From a checkpoint of a small mixture-of-experts model trained on Wikipedia.
Size: 13 layers, 62.9M parameters.
Experts: 32 experts in each of 13 layers, 144 SwiGLU neurons an expert.
Training: a variant of Muon for the experts, 353M tokens, 5382 steps.
Below are experts of layer 3 (counted from 0) of a mixture-of-experts language model. Rows are named router (the router's row for the expert), down (a neuron's output weights, with its number) and show model dimensions 64-95. Each number is 128 + 32 x the weight over its row's rms, rounded and kept within 0 to 255. Numbers have three digits each.
Before each expert's rows: "comes before" lists some tokens at least twice as common just after its tokens as in all text; "raises" lists some tokens whose logits its average output raises strongly, later layers aside. This comes from a sample of Wikipedia text that the model never trained on. Tokens count by the router's weight.

# expert 14
comes before: "1", "201", "2", "200", " |", "3"
raises: ";\n", "3", "1", "5", "2", "200"
router:103109159128146116103159115150170094122127093115201143118131106091100137143130167127076156120095
down0:125120147120165130131133152095159135170140133155159087155167113125140164107130076099124090159144
down1:165192157131188150144143143161111119197147134199087156148075150127139198139176111126119076080138
down2:128142183150113112145115100125128136140081125133109130122178165186146158143127155142084062152102
down3:106125145078125062115122111125121139101086136117109121135122193166122140099120151088153086078183
down4:169166157130118157095158166164151131145153134107187113120135155149105172141151131111119156178154
down5:103115094082109122161129118110165077184112096156168098111143108184144118109160137097166105140080
down6:132127064173074161126166122124144130139136116106078187134170137073160146182148137082117105142154
down7:130108153175108145092108087141169157125103100146104132143137110090168114093102095147184122136111
down8:127135138112147126184139112095128109141038151139170128155112192122170119123087128149070086049141
down9:171090102114112151165135146130152142114151078156125128195170221061125182140091077130070166169111
down10:105147137125082180128102106106104092145123171111139138177169179117118105176142101142155121134130
down11:137108123206181093156094079119113155081164115140154166186159109122162134159120119085113138109065
down12:095129114094194140145152171109150046148127110194155138130124083093122163116098118112141136181123
down13:149141136142190133194157169125102140171184120134095154102145179085152141187161140158088120119116
down14:154128142148196136156142086138098133161166150190117119093129069174088130118138115195075095150070
down15:101115103131118117126136124122104123128107170104062141158170067119124098134093170079159151136183
down16:112136122128104151146108089117147060155154095143099094210112153112128144135101135168107120103139
down17:124093134125140128159134151125102132108185212132117159099111118127078203154135100107127140142111
down18:074144126092200091112158068168104128101145179154150161107112120119173121126154172151101159165136
down19:177126132157105126168128142178137077147112134133180093135135139078087065141082090160123116170185
down20:194127130145143163169097136102124093107074105170039149136141163161172180113130112152105135149072
down21:156103122142165218136130100103132144181125143134119112128118106115139116154142066166152172143152
down22:131099132123134071133140143150154081139193178117130132058142127153117090165156114102114161102106
down23:126167102137113133127133081088127115144187094113093102114045107061142162151085124207115107173090
down24:125007106087117086087112122133036113164158116155084178131111072161083129131105154071078159119105
down25:045118164142099163118152090100145134121102076146137142125176107082161126124112097131117145181127
down26:138115072092095135163160166107144162052143170141101120146130127074084141183098113159165126104080
down27:097177165139109085103145087148097115114117161133138150084125081178131114161119068121145169122156
down28:081152088090147105148144166181158115103075099130137117124145035152171094116106162133171072191150
down29:157119113074109097123139112103150150099139106058125119093128143133112150165125131152135098133170
down30:127134134160143064132112141174197062152154063111116173196091125158078159067136138116146145165132
down31:133100138075141082128126162107094109074081132116125118089150166145195133074105148157148155110100
down32:140156077112119140116103114121130152181132114135066185190188133150116151178166130142179180092203
down33:130090119100155103133116118117133130200107133139150103095110074123091120123081154101150137110123
down34:104123095047069095142070089128101111128147080123098155148168156068115081125118135114150131117173
down35:146119104134176133192135117175114122128106092161110124148200119086144095115128152160111132118107
down36:093142141140094178123105130113096205183085068130084118145106109111105125076104116134160192087148
down37:134171105152138143131125116104140112122045245131116118127175130188144167169164155164120124146134
down38:189133169140148153122108139152082116187151094131105184116131119158100087108115142111160139166099
down39:125184116154122094078100091136105136098169070122111105138188156135149134134106110099064142086098
down40:106131127106116136138169109116139172095103150095144127170131160120066184077111114147056093105116
down41:143147121173134171082128093218163110051112116154195058111115085086148132149114148129089156151135
down42:142073102109152142097124153128165125078115172166122108102133141119177115091119161116155171110124
down43:139127105141151132150139180142137117095127125119112127110138115149104160131114150144172094140110
down44:130085163161105046093171120158201104156113168127155120157143081164178082133120160083172093154117
down45:110118119145112148072079106117097107097151163196112125164171131119138182146141099157055114168115
down46:127132151115127151147136169145222141131116145109106093122242075192138150082143179111122100143146
down47:119125186118105067071122122163143117140139113091151094150115034133123199114095146135130070121145
down48:094079137140113086108162099155166084105104178169095129140077125111161140129164148189142121143138
down49:114112142105113066169208111129149136148141091215166150164123123073173105098069141113188141136136
down50:174081120131120177110147099146119136139101084159145091115205133114086150051139189121155107141071
down51:145148160099101113130183234105032127139110090122156183133135121084116098177127145127152097105112
down52:117179162173143114082117111138129134128143095139129120162150171126119149078101117140130103120079
down53:122137125146137094126111110112106096140126097165176114188073173183100108157130114167077125099169
down54:158132125141184124111063159135107150152165120111099186175138145155169146086088146150119177139190
down55:148134177122178088125166121109158134109108113162134146133189106104114144150102120141095151128108
down56:173174132147122131135116111163083083127116114124162113127168163130159142132160100144157154148163
down57:149140124149044187101111082144146153091145166171139112114112138145081133165192119113132131081124
down58:154095117132141161184120097119150091202131105158103144157163105125139106141092157114134127145072
down59:151170154148134119130137141134142094141121061085068136113129181146138134064118138165115118093112
down60:109122123127173158125110174096128127155158102180177126073132100125119135089189122186102110138150
down61:136081207073136127171145097190093068081142134135076088105128133093121097111140131091090194107131
down62:098174112155120104088118119141177108121103134093122127105179095197084075202101186126137102131190
down63:194126152128161157158088134141122116147136181072089125139117131148178143110100141102158161150106
down64:171153166144102117158139098129134116134120160123107083115136159097111125111208176144109118112124
down65:107081112151087115119120064133102149119018155138186147144141100162132165100149153183150150165137
down66:092152145131136088128145098139148124130143090123142148142184056083114121138107095121157099123163
down67:121108177168130115141128110079099125065148166155118195176160146136069205137069172159159100106110
down68:100138097151154175148145142100080136095155140139212125137122146105097143145181172076137107088166
down69:102188124115148111112146141138111139147187134143156140151110108136179099130140114131095087152165
down70:122149151129141111118120122148056115140124081146122165063158111119159183151124139130159160169149
down71:125154133158146081133146113128100138054108106126133199109073161132159154147152136096103094136114
down72:151171098124175087070099100089138164111153135148085098152125179153063116101076130138100109101102
down73:155119124123104169143170255152170095147146163113114139139116143140084141119088117103133164148089
down74:154129135138124178098143112162133113150111140136154097113125131168093094075123096134128075162137
down75:116105183143175142096144175121138102155133159140118157142184129138129124096098123108143128173109
down76:080112146137077098140048094084185092174176133131139158121088104177128087108108104117157090100215
down77:137162137150082132063119125121114154129132098127169165155138122080093086174112117110099095147160
down78:148092117065127133126113119110081130183179120171127117183138084063168101110106083079094174174132
down79:145106114130108098171171063141171148149072129131080121122144129095127167168094061114145085085135
down80:080127053116125117114150169103107108156098136139161110189096151134213233123154082134154137110107
down81:121137172146171184164143149155157174194114096127113117101107178085091115096077109158131185129113
down82:145154067132110039126123099108160125100142116095166124081060104081176134162125171151068096198150
down83:188106133126139151142136130093086177107073131052112117151173129095104137099122156152156108154155
down84:102113144084145118100135043093091102158093134164162110130121154134099105093138160111152137130120
down85:120124153176128047074078139117071109142092116072115167154130173106125155146097161126148142114098
down86:110138136118151106101130102107094141103107076129082087139142110111099143086133043076138175129113
down87:112151126094140146072115065082130164167105159163151127128117106086178125087137118075124128154153
down88:096168127083097153124183121158132112135163121120127180119162131101111085120148191155203114204162
down89:080065147148162119119161142057099157144145145166159141105120143100149093130087160119110116125076
down90:111103132094166147137123187150017162063126156105158144112124092095123147185095163100121166159164
down91:169103114103120140141134084125169182125122124146099160169155080129151117080071099107180138119106
down92:095150175115139135149095155121120105124138118204108138113149103121204126136063102151089118101142
down93:113125117140091122105090075121209111086138159101101113113098132174138084047100135074119100135090
down94:109154090114074129081109133149075157132166100102143151107134095070097136160120068205079101190134
down95:157114145083140112188159105088135166115158153114118097096098085131160101113153114142166145141126
down96:116119141208123160110111100078072096118092126111156118115073112111135129105161129164090157162145
down97:113169123101105190115146145123171116145089099083083103117092138169087165124070137113146109173121
down98:143108071111117064130152139160116156133112150095141101134076140087127138139152107156090115177121
down99:115108135101096122173122129140164114168142101098096125070129094112115152116127121057105137152109
down100:154139131123206176183091155097160144128112113129146122142093131156118104096044098104159172144139
down101:185116118117137126078209079119128144116158095131173090117106139139106078179144085124111148150163
down102:094150159071098096098135112074121134142111133139216149167094134118113190158127126112141190151143
down103:181120100171117124159117105107131159136097152121172125095096083130130124140116147131161128083120
down104:157212127075124162092090180143122139112121114155153172118098127129101125093170182108154061092141
down105:027150145146158108108150121093102120110122142134074170097141156164195145102178202132106092125144
down106:147131080038136104117158128133069142158134122186133087137176131138110131198123151105114170091123
down107:151158166157132064130121099150173119136134126134135136150069123144121158127138105114095121128105
down108:174061105102108135121173099146116116085107171131143119138091140129091128183130130122136109101090
down109:133107153140091184118112108146132159103127189255098140155174129124068202149173109103113167136065
down110:123148170078129122135187139149161102173126134147128117073148097134061169153108146123121147128138
down111:127131118099184134125127125136098130121127132173095109128164148133153153190169114114182150071145
down112:068113144106168148097177143108137116119186121191158149131178120137112132114178116111119152089093
down113:140187113178107108141125054102174156177123161119097104093088100138115116095160126140186114098174
down114:140125174092156127101140111104084138098164152161119089066178068053096155133110105094080116124131
down115:140121094212153150119136099098167150078116134159143129127143110123147163147117072155097134032110
down116:129120128144145101108136174098115144068118093151157129123140139132119134159175104153115111157195
down117:164089129121160156090135141186138149127166092144113177079209187082133124120150175147160103107177
down118:140139074167135155166126182169122153177172125156128077179084124150163104144174144071138107165160
down119:102077093117145137138089121115101151108135153184139109165161124117154119118159074133119134130135

# expert 23
comes before: " of", ",", ".", ".\n\n", " in", " and"
raises: ",", ".", " and", " (", " in", " for"
router:118151098113138061102197150105161101060083134097184149119163112124100151079113141156142093127134
down0:154069173150131134111095064139142106122119147111136166089084146100148105185096099135091151137162
down1:104166137120093132112121128175108118119133139091117099141173183113151116086197115104123148115118
down2:128090102180128167114118160115173163114078119104162118184096105066123130167071141078115065152144
down3:103144129144089148073073157155085126109147111091179104084165144101142135168139118187107122185142
down4:070097167146124128120097163119070074089154149135134133099148090160140103128096147106098131149171
down5:150089140109156156091086169172169092142153136130144084164164108155090107122071164105127076097151
down6:175151098146149083066160181138146072158126119153138154126167116112164057196125114124081162138137
down7:113143102127113119106146173143134108118121131149103154149177112134139178083112117213133150094148
down8:085135133091143109100120110077160124117150124181137151129137120148162173111211143148084147185167
down9:161175117113083144171134104146105062123096109083086141166128101109077135130121129106145151090202
down10:137166121153148097105119184192101157136131089166059086115134154164097150151147105070167161174177
down11:086143154135141121130047107141156100108114173135137125136105131157162132103156111126078098173114
down12:174115191148139156151080133164104163145152131068168131179102181162126147112130135126089108138133
down13:086132099100145123103102083138150179075130166132084147137123168092092172101101152156136143223184
down14:091113100177121093141093101045141053083143171146101118124096136127113132156142108117097158148095
down15:109151116094113096098183109129141135132105179190077172152193148085178126116160178175107065078103
down16:092108131136131129108111146161115091100117127115059129124133177066172116114156136175102110149158
down17:146152135117127203112115167107104084152115148115138169171159137129125098135091123112100106129128
down18:162127187129155150085076131134105077156117139094124122105124117163095125119077134139156096136154
down19:118093080096094105142152143133217137092147144115103129157126124135115149179109099132091173148111
down20:101105173116146134209145102094114128122078176096151148161129124132133099100141113119142138105167
down21:158243132123118192091138127165119143164125148137157103144125117148145140136039197042081140086136
down22:091055110143188124189109141116096168132079168108167151105209078125070169072104046148119146096122
down23:110060129162108127148121124136069127106122096084113135147131156127107076186089158145173112162167
down24:160144141096129045204073152088068177042155132152156078124174197150105115145038120161122069128174
down25:149130094114137166160120156129121142163103158109156137083166136128114151082157132113150135183091
down26:125074116098164119151137167120127163130136102148170093158174118111113114103107178089129157114161
down27:116083136185147083175106116165175186159124134112157106106115159139117206079094093162128092145124
down28:183149111112096114124095096140145159162140166116142158144130155137107155099117093110119137172137
down29:122146194086140126124104131044158096173121142084145139133115162184155186174070164132068126136158
down30:146145105140118123217065085095117101132116113142104169109098110109181147132107154073117142096109
down31:083185109126130051082117102144139103145169189115065080166183153146086053142188094166147163113187
down32:165144132126159090140129112155101132054114114137125068083113198141163092127087071174088116161192
down33:131130146118145137105125145150139172145164088081149102126146108135078133113172064140095191107127
down34:157147068093075097120118102145140063163126152110095122137116080156141161133121167155125151151123
down35:104126128063044152131111162124066162188090126161160177140122118094164190099138146080122128071090
down36:124149083131085084132113091143125154130143168164128148168202133203148109178097146110126127166158
down37:156116123146123102080105110115127140079117151084122159145144122176133146171127132087223151161093
down38:091182065142190111148099139174100141108119144125196105128179098180133144110159154162106181146141
down39:170077113145146141143061137175146133112130086130080123099121169143065097152111168118124146190145
down40:152159108146140147122072117106185089171140133178104099085051096129130098067190124182128124133146
down41:154156210117053120163148134135132073104129133123146121200179086117137106179145081092154152093138
down42:178155094099094148152165129094103094125174135100089138135124133122143140161115113138091118074099
down43:121126063193086156142139117170148161150145066174140125077154109119119137112084147123123145137104
down44:155090117094107138157138064133130115139106106157168178121125127122128139191146133128161171066120
down45:215146148155155091063089097135098116222125143134148132140129110159125114098093117085089124067165
down46:161112159199153108198103144096107113090135167081150099117087130128143094126096158163131092155136
down47:142135161162036160122141148018176176126189185150133101123108110136147112109200121128101126136175
down48:121100121080075169136055146117158151085124123163133114131132143123196097208170145123085110151155
down49:147096145186154180077118065107156144130133182111137095115086189119090102106047163141091082145147
down50:129109142148128129145103160157195105165114079097147164120141157133167165128123117141120125135174
down51:138115137123137106157144097101163141168086150117150168136111142129140183132138126131097129068104
down52:081188150173110119093172092163126078153145139126065110170126126153150106145149125102149133107142
down53:113145138182117182107071178102138181127135123139193152070071103096097110149110158158082183091097
down54:148121159137114172139148150156130095161138161135115125097102063135148095093128093130106144121080
down55:131133150125139149105205112119084138148122147122098135126126104152116139132159174144159140155161
down56:137151147171121149128130123107049103144123122096145081132064054169176168110125121118123133172097
down57:135122124105133103153124061140158148081111097124119149214142090137124105143156161139087090097114
down58:090114099152178120088128161118130084113149120118110178079196181141112096143088120084143131111126
down59:173080145104142116122080138158147140116081126116142113125104132078101196097142128120174035169145
down60:161173137088147143152146068107140085119090103169155114128122094185113142123123086109113122166164
down61:162153139149137124140175118110100091115164084155127101159101134128117128216130146136154179084125
down62:149085135118167131125115145092176128155131152061145137120171154110142134110168190119126197117171
down63:151155172140166137073070190134116105125116126139152132077093121157134112130099112163113148157141
down64:038118071098089204158129055154129100111181079141094133113112131166069109162143149131125136147144
down65:127097141146154120126081055074153160143130086120169105147178100139129099159133131100123121119167
down66:178113113091097129135132084114137168147130124063129099141112109119143090090121134123101172105050
down67:150151176094109111119119147131041152118117149111166167155081182185108034099123157089111155129115
down68:148091110129103087115174143126087196130122120175128096167199100088132162145104119110118147095146
down69:095052171102108138130135084133140135106061147112132077120138103095161088118071134163082105115148
down70:142113169120086183114107126164126161099153102114128075061141096154111118091158060134133145076099
down71:095107119087154149123097117163121150129168186100160111116119118127106111134133189146116170141139
down72:075163121191100110192100175186085104095127101165160133142120116084145155148125208115042131154158
down73:117107122147135095170122146126153089130152064100147094110109147222102159133114125135090060136048
down74:148095118118141171098147149087083175223096133123085115127112108116125181066119146175106133106141
down75:090121161160126081126095101156134144076192064070084174161136073093111177111108107175131074185113
down76:134088083176160152163107128097046160135154065165152134100129132141141115151148173123112108145126
down77:087129193112180091071090154125160145150142161141151155139138135106099093104129114202112156108138
down78:123115156111123138094124123162092153166183077137173083071111126195150081167141147113150078108130
down79:157104099091158070119136157066148120098112172136079116134118154138164122126120140125086143069089
down80:111124163138130148124111069119109149095121138125098194144146147154076114120090167120157101144059
down81:211116119144093192127133069114137111133137160151127103150091025155151165094107126149184136123105
down82:093135235210089110105146127087104054131124146150169130144119125079149089105136098122174102173185
down83:128147171141118168136111163194209090150176099159120112125147148130135070156128138130185188082137
down84:129160150120169115098180038073068156146110153121196143105134080119122149120166136114167093147155
down85:136126142159144182159141136147077142113127193146169085108192135095058170119176122101123094122120
down86:112105176166067114100089133130080144107166164158169145093169059100163162130093136070161126100163
down87:121153140124115146146104156109106163070121167123151184107113178089144154127147084153066143113167
down88:117175086113171157171118149188106148094158123121158110104162109156102098125179169158141137145154
down89:122125129151150090098101122139118153104113112156061208160152126099127095099172134095125125110125
down90:048127156105098090094189077164125154137097130161123160144176154147110100130105085141082161099128
down91:140137107119091115095185106142130151089113164168174217124106166154128136110115079125163095107122
down92:134131167114073122157159146074091160101071052127060127167141148165192164119180164132130116171175
down93:096114161158129092106088181165135128096164151117175120120158094121132164163149155165154162165085
down94:097133123123180140116142116080138172112103132115100088133184126123100088088086145073164169088086
down95:119119159126079125103095142131146124110108137116056093149111159169196148093150110113109147080134
down96:118145127152120125084083084088118133120103107161118100148154164117052072126129113079127109170140
down97:094121139134109126110114109099114139132109111094097122137089144167191112105122143117167082157134
down98:120150170081150118155184058121148128144105112177135133105112102149126107144101118061136118199160
down99:103141138151167114128140119108107175164043111153089115115140086172137143129126140171173102075100
down100:108126095146142168138103182106113181130144140124058126171101148093098141111091072166122158115143
down101:108106168167135176078095157224118111027149135128120122104106202114160117156109145077121158146121
down102:097163125113138108072110128127174176216108144146140156122169187118137082057119190064078134161181
down103:131123126110154173158132099141025077194145144117146134147117171102093168104151162151179117088181
down104:115082115094107099098107141065107130097140170195150141123144171126109162118084142179157087160089
down105:148093138126127116110111109139069137086133089143131161077177100130125128127132120114146137138141
down106:128114104201136162132140108156127098124107058139193114172165145137126134124151151066128193100135
down107:063140124143124047149087094190145134180093076112152160088140169153159152098110155128134119182105
down108:111124096154123117177131156113108117115076109124111084135175138178136147088088131137177080125170
down109:150104124153139131145147168153159167123160124159134133095114141158119139091158129153076177113132
down110:140099095142171130109119051125108143124103119176141168126133117109106112126109146141119165134152
down111:090079079136152171142131128134169103109127139085144147095122134164083101110193105104075141117117
down112:126172145107137162137134091110094129175090115127107098139108126177097099132073109126140096093179
down113:179152158184152175068116102185138121163165185126153164109176158142066105133140192160154162101169
down114:120136119094097117135105177144133127149084116148088129094155127103146079111139144097095141081161
down115:169153094144126120143079070118166120144106101112156152142176143106126162088095100148152124115094
down116:138121143134120096153075113089088149069148159086130117097116082114031156121103144159056148156138
down117:117149087116153155125136113147168137141190096044125193131133157152127161093125067024107074193133
down118:070120087103091112105123152143074185141077178099102089155139165104076134123110081105132128065143
down119:067143135130096074126108171069140108056133099130084097133194120164122181128121167150130075145149

# expert 18
comes before: " ", " Olympics", " –", " II", " ago", " after"
raises: ",", " ", " and", ".", " (", " in"
router:171101106166118137145124078084070107073073117191133138144198137119080167157144100164150179140104
down0:192155090101074190082087131151164102156078147161088088121124182137145135131160124150065138149127
down1:057075115170152230136105098190126103170123110138107160142170117213180147115122131191150170138146
down2:186192092149140146107106159115153102172119164152102180070103112113161134175111166063161126093118
down3:159129109137079110136135115157127142141161118088146152057120094170105117113152142149153131171082
down4:182159075110129098085097114121187121131097199117136073128106142155110152132129116108087160136085
down5:165091066159172132122115061156150092102128090129117179146166220182123195121083150189034137127117
down6:140140142106150145124132150096108107237169160116054132114135179123148099128074083138127101116098
down7:131129146115184085148123154064086102127165118205100108133113167127129154088144160095106149196155
down8:182136105157132100144118064122119119120080140104108078103100124154155150157103068090125156147107
down9:097103128134120152128150110147126079145132098109145089128087116087097172142108098089143167179111
down10:149121170165142106149098097132130147096096109141180145109164111104109105154089097125146167170048
down11:117139085114114143127141108122094150113111168135099182176112179106097155153123156094145134116110
down12:082162155174134154110146161094101185116083168128124107126080152120088103144154164124129130094084
down13:133165137160093122132111089121211133112194145135100165099105131151122120142128167140112107111084
down14:116145107109122123122139104129111120116095118128140128124136131166138128098109116090125112143082
down15:131051120124098128070129145213061076066193082047119076176157113076093170111107120161075129146155
down16:109127161140132148186144136047101121127092089058171126114107088103137193108094132123111137180105
down17:141135094138131151120184094151150104149133075094167089120190146115092063050149112125162118125125
down18:092217132161115146107163125193146116110153154104169095155136092138117138161173160077107154105073
down19:147164152126153210107096129122049081152150105098174134086148136104086111135136085129119140089133
down20:149100105119116076127146143162155125151077112163118129155111189124108160125141130081182131126121
down21:096126100093129106104102078187116145168072167124180112109134156075089163119139152096127153120141
down22:126114076159124122142138113153117122180093152153093168111178135149148185102109132085159163081131
down23:138125100113140118138123140107132122107135103120150041154119151103067113148106061092120077125169
down24:134151116164151142143121139164133161112104174114090104136141127122173161155181154139102159161106
down25:111112142114108130145203149160171109126139126116127163188158143186070141138131168124121143144121
down26:097093065143172174203152102109151077141104123079108111115147142117196120117149138148104133129066
down27:112112153191105117107133195121155122076174079105162138142112089067145104067079149089124120062144
down28:116107095180143155136087140151143226096131136090120112118117093112094126141084138111147125133123
down29:095203100090107137128133118116098145124078122114125127114099158104104195130136122113143136160207
down30:143107089147078192137174091141128047144094159128088085130188134156146172175113218149082155111163
down31:070147071171160133132067140089147133126139114079130173135106162107105130147108111080101108155145
down32:078148153166087144129178141082169106121149108182120096124161126104165118102114088109113079156094
down33:102165164116127112172075114142140131139125132089113165121081086106155087155098135098131165159152
down34:143139109160186070163096169117117115132145195152120154117140099127124208114111103135094108140166
down35:079111165136154146091123200101136127079074096070077151079134119131162160130115110178148132170152
down36:161109129155127071129126144139076103102170112136081131154136127094094174125093085129141122137121
down37:108101094116143196200159233116146095127075121165129138186133089130162132103171118131228083165140
down38:161113096163117061136143118181140111097061188074140072122109122132126127123153122115143153107185
down39:164188116096126105128137012138148143178164123131159149138152141169162097047157167142157095145110
down40:097137109155173103132144117144118109140103167115114143155160078140147154077125204093182103093142
down41:108137103217171084167084143166134011129129139162135142129142146118119057148132157142131089191111
down42:147167183163130118116083135181144136081138112050108090161181144154222132142141107137065146103152
down43:103163081157055113132149111095104119121169117145064106150136130151071139173088105171103137153076
down44:148079164076128126126120097188129087122154116109153163123129142175119216118105116100139115142203
down45:136126074166127122096133130134139125116153123205143158128151181093137111158161165128103176124143
down46:139183065166103176138142110144105154142162104153106103154134089124072066116107104125164144164123
down47:148155102181153216125105134097108094133113161053176151154126083174075143141109125114184137050177
down48:123102127082084086159127133152153108134162076118121092143160067144123131109065112140138098118149
down49:125163130123158157112151134047154156133173154142098140146111111087183113137123127120133125137106
down50:171146082115163141071102145080181121158105167073194089071126139111137146145142113158164177120109
down51:207158090088137129102121170161117121128088140151123137102171122113103155133122134122160110134162
down52:172110148125175146128165128113120140106072081156123175097129186150088129196140119178096107106133
down53:144164128145098177062113168078173130161140100132157131121151175145136127097155140121144084104155
down54:101112153167152134119104114133178157116159178135111183117176130154135107114100110141068157127115
down55:136147123160125114148131165115090165144147151150210132091157144129171112134163170124186184171056
down56:090187168095117209166117146130129097083184011139128106139096084105050080079081138125131135163148
down57:073130083108139130140148113176108096207133135156100128113144066111136148158117128165223113112104
down58:102153149120118114097117082124105069176049157148126156147092162130158153113120077132180148087165
down59:067163137113130108163155130119136111166150091114095104110158093133100185089149106167138173104111
down60:133107144172152166166214113107148139133145120132140119091088124085137137099143093115097180125087
down61:145052149114109125141110147145055099158070157026093123067144097170099132106154052115098119124128
down62:142140084121195133120109134134128099161112078119154150138150105154173180181134089147099130117182
down63:150099192099120137171105097106149101108111162162126143119105116093100155071173147214023125128114
down64:056086071140183138126132087097145126122157146136169102094132096052139123056116118112091182111144
down65:144115075112159221129181124107136083124122083150140093112149150065131181145129120071152192102104
down66:195106050131140086150144144123106145127054199166111183128127083163137113082086099131169115126155
down67:113177148150083158133130157104190148126133148012155117148126081061148120120160096130094134165118
down68:102120116100097106079162138116082111118095150129161137119112161108046139087159169150122105135111
down69:154095063102168121086125096077103117142107132186101160119134143129100117108181104147107158169129
down70:078129066124112087165144157106183144115131100131141120097088115129093145117111108086116125144136
down71:169159132140161126102149098094027101150090161132075143128169162156138106153140139111120139130082
down72:135108072147181110131146145180152116128114122112144151156137128181135105094164105078141090154143
down73:129059119130125134125155100092150109119159145158146105108157119136076099101086127090175126129115
down74:091123110103143156154159136109147129136136146152101150142104090122137084090138120124149144071094
down75:119112149096143083144200144121135166142172119091075139168186070105141167179117075136148116130100
down76:153087110155187115165143144090067179131117106130147193155137152176115181132108145158130150129122
down77:140077138199124140160123125122162120140148160120089087155095105127152131120086102113108086174128
down78:090106101182103132178142113096142149107142131138145153157122116105075107164102147167055104121127
down79:072101123125094158087121141104109115082134118181078117178122137118173131097148112096099142098107
down80:164133155114085138097147130157097071130146144078090118188108142184166170166123095121189105088074
down81:135171099084146138162101151052123156142137108135185098121101108122113185176117144061152112127135
down82:089101131086102146125127158113158136198126093198141113117111130125136129145146133146129080119139
down83:164151188129155128101139097102091118134194116011153074152118132152170148153096157105068159090123
down84:162128073090178115188139107115119104120073117137131117089121145075085179097132117148128196103145
down85:133108122094131097092087113178125148129095116134123194102109135105107141116202182142135128143168
down86:155104170146100098120152158119089104119092140132134175113129118173153152087140143143105129121095
down87:116161077088184105163187114161114130135161126136139108078157063189188115131176124149134136137095
down88:085154149194070105146129137104107131160193098106151184062108194124142073128145162152153141148089
down89:125138145112103151073102158146097087096171106145144149097133166111168169142115132153183141096124
down90:132190109054187059106144139158132154106166131068141126135126164116054106083072110132124107087131
down91:135118150117125131163141122148129130158116060128048104032159129076161163124164188148074144104101
down92:149117130167059081136124110128129085138107146109118136132082114172150152152154166140081131104052
down93:117159188141153073090121117154085150079125131128147137083056122134132157060182133121123100054168
down94:114115127148129160165145144179139123140162075129142132116107136144134091119113114146082124135088
down95:130116109088129115106079136150135130135138109117165177176094168072105211167116069089190053153144
down96:029164095137137162109173162105163163075145084149101135078124117077147180132133127104110138153148
down97:178173178113101158155185148087080079165147140115206144096106200167152141132112123117125087120185
down98:145130124102146154204170106149163095086134108131108078175120084122155156153119155100095174070118
down99:098113126152138114139106109085162165177109108149163148093157058088154079142132050141103125128193
down100:080133165104163142154161097159130136158123136115120154117129178083136197107086097082082119123140
down101:172161129155133068154167158172158190143152120057114163154097110151114073079078134097070103199157
down102:150131157103091138155115138153158108134199111136179104109161136122173126112156126166116125126130
down103:118109075107153127171083152118133107106153088108095117166127134160100062175109103140169101116121
down104:108134096084101065088128139125153070128143125085150139222104085122131188110155155103144125230094
down105:140163128102134131152178152114117099100118048145120137126162109165143065064146156133053147095140
down106:131133134171170118175140117103148133081093124133166126130101137142152081114108101098178132186138
down107:203139137095153080135116101081147114153086092184131139147119151127121189176147123174113106147073
down108:127141146118137206122043073127134115119113135169132143121149079092087206086118154105109142109093
down109:178185169130063183151178121097118078162120141153148101128111118133141101106185140142152152092198
down110:156021165144129142127123175136136073098166198107118128087054154196118144103075166085122090096142
down111:140160119113095148117162179167112182111128148125117120091111092133148083112192140145141068094187
down112:129170099074097108105099121146144065161156117120133122073088113137122143118104158130082066072113
down113:124199112090051111093169106175113164132141120135086137138113113079153083177188099110125168091101
down114:206107159143091094109160075122123108131175140077146159183093071205145105124097188196156108052111
down115:123072166114100152195080109155084110129048169146191133175133162086131125145131115195135112205146
down116:107125144137139123152081124125120108138153140083108121124113127215115130201157068077109144142133
down117:119087093127136139092205092108134134073196136098154149157162128141195091137148122124117080166207
down118:127111113158122131085090123136130094143111107134167148134149179119187141128131165074098098105148
down119:137112087197106128165111125142140142167138180169129134135158159180146116069099171158133165145098